Below are experts of layer 5 (counted from 0) of a mixture-of-experts language model. Rows are named router (the router's row for the expert), gate (a neuron's input weights, with its number), up (a neuron's input weights, with its number), down (a neuron's output weights, with its number) and show model dimensions 0-127. Each number is 128 + 32 x the weight over its row's rms, rounded and kept within 0 to 255.
Before each expert's rows: "gets" lists some tokens that make up at least twice as much of what it gets as of all text. This comes from a sample of Wikipedia text that the model never trained on. Tokens count by the router's weight.

# expert 13
gets: "s", "ed", "ing", "ation", "es", "ment"
router [170 103 152 144 106 159 100 114 149 163 126 111 106 105  91 151 154 131 177 127 123 181  84 152 157 143  99  83  90  67 151 102  85 153 129 108 111 141 168 128 151 125 116 123 172  63 102  68 124 128 130  89 127 141 138 109 128 156 134 119  87 171 167 123 151  90 102 162  93 134 145  98 200  89 139  38 118 161 162 144 130 133  91 158 119 102 145 137  73  61 153 108 162  96 132 152 125 125 180  89 110 106  84 120 184 151 171 109 122 104 123 147 126 122 144  96 108 134 197 159 155 103  88  32 109  87 126 189]
gate0 [160 163 135  94 138 137  93 196 136 154 119 114 134 157 150  92 136  87 115 107 123 115 127 158 115 161  89  96 115 169 142 165  85 130 143 127 167 176 112 116 111 117 163 126 158 165 150 118 117 129 146 138 127 109  99 135 123 187 137 117 151 197 107  88 158  83 108  74  37 120 202  73 140 151 207  89 107 113 126 161  98 182 114 126 175 124 140  64 120 118 129  93 164 133 106 104 167 128 146  87  78 197 111 120 158 184 125  91 112  83 107 103 117 127 131 159 105  92 130 129 113 119  61 144  57  92 132 171]
up0 [ 83 110  86 145  93 134 188  90  99 190 123 129 110 158 158  45 138 111 125 117  70  78 126 166 117 154 115 139 119 104 104 108 193  61 159 105 143 174 158 115 194 115 102 115 142 146 127 108 127 115 146  85 115  94 145 145 130 158  80 154  78 118  62  99  90 175 134 115 150  96 151 126 117 100 138 138  97 150 152 120 182  71 148 132 116 123 104 129 175 144  93 130  57 163  75 116  96  81 178 133 145 123 151 125 190 151 116 146 178 174 113 185  71 135 178 160 124 149 140 130  94 144 159 133 101 145 129 118]
down0 [198 107 231 116 246 143 114  87 116 123 109 106 116  91 136 117 146  80 144 140 112 119 142 169 152 126 110 132 144 154 107 152 137 117  94  95 141 146 152  58  78  82  94 104 177  66 171 128  93 115 113 101  93  68  80  86 183 136 117  90 149 122 133 162 118 115 135 134 166 143  77 132 153 144  97 144 147 110 137 110  80 145 138 123 164 133 183 127 116 152  80 113 135  65  76 139 111 115 108 122 149 123 138 141 125  90 119 104 146 103 185 140 193 125 106 135 144  62 135 140 125 121  87 115  80 131 128 102]
gate1 [137 110 163 204 129 107  94 127 159 129 109  92 121 185 160 119 160 167 119  48 113 129  77 175 103 106 104 119  71 140 116 158  80 137 140 127 166  26  89 113 112 130 115 124  79 156  94 131 148 146 120 113 149 140 136 129 200 115 150  89 117 151 105 131  91 115 143 169 101 154 109 133 160 146 110  67 129 129  97 198 134  77 148 144 144  96 113 168 138  57 129  67 126 175 129  77 134 172 102 102 137 140 126  77 131  97 108 128  68 148  89 153 134 203 107 130 142 133  81 179 152 136 120 155 147 122 140 124]
up1 [130 144 143 141 128 106 171  95 107  85 122 162 139  71 181 133 122 137 119  62 104 109 104  67 201 170 127 118 240  86 159 151  66 126 146  94 148 129  85 131 141 129  91  87 166 112 116 125 179 136 123 144  63 153 114 129 151 142  63 100 107 100 103  84  96  74  64 186 129 137 133 191 107 147 139 152 132 104 147 132  99 108 154 122  86 163 142 138 164 175 142 161  99 143 173 131  97  83 157 149 168 135 136 136  73  88 137 137 120 141  82 145  80 110 102 147 126 158  86 145 121 148 103 124 117 127  90 148]
down1 [130 164 194 163 140 110  84  72 101 122  91 109 192 126 181 111  93 168 101 146 129  62  34 143 112 145  78 187 174 114 139 106 160 153 164 150  78 180 130 117 128  99 120 167 189 141 103 166 177 145 190 145 134 137 138 102 123 131 142 138  96 127 148 138 153 149 122 150 135  82 100 117 143 178 127 102 131 122 143 132 112 134 124 143 156 128 129  76 128 116 104 153 161  98 168 241 162 132 136 116 102  84 163 114 188 131 162 143 140 146 103 122 133 136 108 142  82 182 143 156 103 142 103  89 179  96 111 144]

# expert 9
gets: " the", " a", " The", "al", " his", "The"
router [166  85 158 157 100 131 178 167 109 133 182 144  99 100 193 105 108 161 149 114 119 155 128 140 201 146 110 118  88 104 186  99  95  70 108  92  93 110 133 158 193 122 174 103 144 133 178 121 113  96  76 110 136 187 127  46 122 157 104 138 167 167 150 141 166 168  84 178 121 155 117 126 174 124 193  87 108 112 177 128 119 128 150 104 131 110 155 169 103  92 120  92 117 124 144 142 104 176 210 105 123  92 115 138 146 149  92 164 112 125 120 191 168 170 131 141 185 119 109 148 158 130 102 159 116 138 146 127]
gate0 [191 139 113 135 115 122 134 145 167 108 121  96 122 176 107 159 118 116 199 141 128 104  93 114 135 149 105 183 104 143 131 146 110 143 158 160 112 129  95 106 137 156 161 112 129 135 176  83 136  91 116 136  55 115 147 105 135 123 122 167 195 110 139 101 111  59  99 165  98 153 127 163 150 133 101 138 112  91 169 135  64  60 178 123 132 121 145 135 168 116 134 190 145  68 146 116 123  58 217 140 153 110 132 108 174 173 136  85 164 166 145 190 165  74 124  90 129  99 145 203 160 159 135 170 139 125 151 147]
up0 [153 129 168 165  99  97 172 163 130  95 122 130 174 137 109 110 106 148 134  94  47 116 156 136 134 139 120  86 122  48 118 105 116  41 189 147 100 134 165 152 103 149 141 100 126 133 115 179 150 129 167 110  92 193  75 148 131 169 116 117 121  98 101 121 102 148 118 154 109  65  97  94 181 140 130 134 130 160 154  93 168 157 106 177  53  87 102 165 167 151 107 190 103 109 100 108 119 148 106 171 165 143 131  99  57 169  72 169 150 131 106 127  91 104 140 101 148 108 100 120  93 109 164 109 132 167 137  96]
down0 [104 118 184 137 160 146 147 127  99 125 117  46 147 145  62  85 177 130 101  91 139 188 117 191  93 139 154 149 137  61 160 128 140  93 156 100 134 122 123 127 130  82 177 133 153 173 139 136 155 107  96 112 160  44  94  77 132  94 183 108  65 126  51 146 169 112  73 105 136 104 170 117 142 164 131 112 123 103 122 150 112 136 174 146 115  69 107 104 139 148 130 130 123 223 130 136 137 132 113 151 127 106  94 122 162 103 116 132 194 150 179 145  94 143  87 149 142 131 112 179 122 145 147 131 141 184 101 131]
gate1 [128  73 107  99  92 118 112 154 121 174 173 129 161  65 115 107 124 154  81 103 175 138  73  94 167 147 142 151 141 116 142  58 148 102 202 150 173  97 129 145 161 127 158 137  97 159 123 135 116  94 155 105 137  99 156  96 136 187 162 152 136 136  86 154 126 120 148 123 166 157 158 175 124 106 114 109 134 146  76 156 149 132 115 109 119 113 153 156 109 114 144 119 105 102 194 185 101 110 193 168 137 138 152 118 140  98 145 167 129 152  95 120  84 161 181 235 123 102 114 201 180 133 107 187 131 114 153 180]
up1 [ 61 117 102  87 124 160  39  85  77 162 160 166 142 119 123  95 138  97 103 125 107  76 163 122 135 194 194 126 103 151 131 124 109 137 120 132 132 172 161  57 154 125  92  60 119 153 129 129 167 165 122  85 135 199 116  85  61 127 119 119 149 148 112 100 157 114 153 182 125 140 137 136 124 117  93  74 143 127 136 137 123 164  80 138 173  97 152 160 138 142 151 175 140 114 167 110 128 102 175 148 110 176 128 122  65 110 118 118  73 104 146 131  88  96 109  90 118 154 157  89 133 120 197  85 138 181 114 151]
down1 [119 160 159 181  84 120 127 148  99 124 105 134  64 109  97 173 119 136  80 131  92 164 183 116 142  82 146 112 188 101  51 185  65 128  84 112  96 146  88 123  71 120  91 127 110 110 111  93 124 116  89 115 153 128  85 163 165 170 143 171 101 105 107 125 174 121 142 132 111  91  86  80 115 101  84 146  74 124 134 130 132 127 172 132 116 125 142 156 129  94 109  56 127 115 154 114 153 105  83 176 142 165  77  85 184  79 102  80  73 125 127 171 161 125  89 117 142  96 132 116 169 111 169  93  98 172 123 125]

# expert 2
gets: "er", "or", "ar", "y", "ist", "r"
router [115 175 139 136  86 158 101 159  77 102 164  98 118  94 155  89 116 160 153  58 120 170 112 157 175 173  79 107 136  69 124 106 119  93  99  78  91  97 131  69 164 109 132  68 126  88 146 119  68  95 127 131 125 105 117  95 160 120 164 162 132 166  81 133 145 119  78 178 152 134 143 121 148  96 160 115 148 154 124  88 126 120 116 115 130  89 164 119  92 105 129 114 118  47 176 148 122 124 114 111 149 149 109 150 173 129 149 103 202 104  79 184 166 157 187 157 180 160  91  92  71 151 134 100 107  97 139 161]
gate0 [122 149 156 146 122 134 107 129  97 125 165 116 112 124 142 115  86 143  64  96 168 141 113 128  94 160  99  55 101 106  43 102  57 105 128 113 116 160 137 157  97  71 157 130 154 137  90  83  86 178 112 193  92 105 194  70 104  79 178  94 137 101 109 188 163 152 149 152 114 153 142 147  65  99 149 152 103  62 180 153 113 111 120  88  78  86 159 112 118 125  96 139  99 113 172 150 145 129 116 146  79 147 111  89 171 141 177 130 144 126 102 157 139 123  75 132 146 103 158 157 105 150 132 116 134  95 107 170]
up0 [159 131 201 150 158 116 129 183 138 185 103 108 164 114 164 140 153 152 113 183 115 144 120 115 135 159 148 121 130 131  63 177 106 143 105 181  96  96 139 130 139 181  96  87 130  50 109 141 112 142 138 147 154 105 108 139  76 104 136 135 145 149 207 108 143 168 124 138 169  65 123 110 145 163 105 134 123 135 146 105  86  87 152 143 155 119  92 116 124 176 194 170 224  88 161 144 192 116 141 154 142 104 101 179 117 118 138 159 124 186 126 172  77  77 136 158 106 124 152 111 148 158 132 157 161 119 175 159]
down0 [ 93 149 160  71 168 119 112 136  78 138 132 124 110 129 107 116  99  81 168  79 125  77 108  98 127 128 132 149  98  78  90 149 166  87 113 124 102 142 174 172 147 129 139 119 173 138 126 113 111 106  50 135 122 177 143 101 149 157 112 115 152 104 167  86 183 169 185  91 148  44  55 133 114  77 167 122 156 154  81 106 164  91 138 176 133 124 166 173  83 162 154 112 128 163 123 138 171 180 140 112 112 113 170 131 114 109 127 115 118 175  70 163  66 119 103 175 101 144 145 110 139 141 159 103 122 147  63 159]
gate1 [134 139 122 123 128 105 160 107 146 159 164 128 132  95 123 155 116 133 141 100 110 110 150 133 131 171 105 153 101 155 142 139 149 104 123 161 134 143  92 108  88  91 115 139 101 141 143 165 190 151 113 112  60  59 139 105 120 125 157 153 133 152 127 131 112  55 184 111 151 131 172 161 182 101 122 106 122 135 150 169 115 126 117 149 192  70 135 130  96  98 153  99 125  93 110 138  40 148 123 118 130 117 100  67 184 197  87 136 207 106 103 102 146 176 144  49 124 191 109 185  93  83 195 151 107 135 126  87]
up1 [141 128 111  75 118 151 142 128 153  77 150 133 109  77 142 108 164 141 104 114 107 126 149  69 136 123 116 159 126 112 165 132 131 117 150 142 173 150 108  32 145  87 149 167 138 144  58  91 113 120 113 199 140  87 125 177 121 149 181 172 123 172 137  72 135 117 167  83  97 145 108 187  79 115 101 118 140  76 133 115 107 204 128 102  86  91  93 122 107  88 145 160 192 110  95  94 121 158 103 165 145 138 181  79 135 149 166 144 111 125 182 182 105 128 105 140 116  67 109 120  86 137 145  63 108 117 143 153]
down1 [116  75 111 133 163  82 124 130 152  86 209 211 128  99 148 138 103 150 158 156 111 163 121 140 118 121 144 120 125 167 167 154 161  92 133  85 117 177 114 120 176 131 138 178 111 139 138 128 145 132 111 155 125 122 143 152 124 122  97 127  91 118 119 153 105 144 100 158  55 118 126 162  84 102 158 175  99 139 146 150  59 129 212  99 173 102  87 131 167 175 108 136 144 105  81 135 179 102 151 141  94 127 129 129  94  84  60 143 191 118 172  53 133 194 127  65  91 111 100 103 125 110 156 168 117 130 146 146]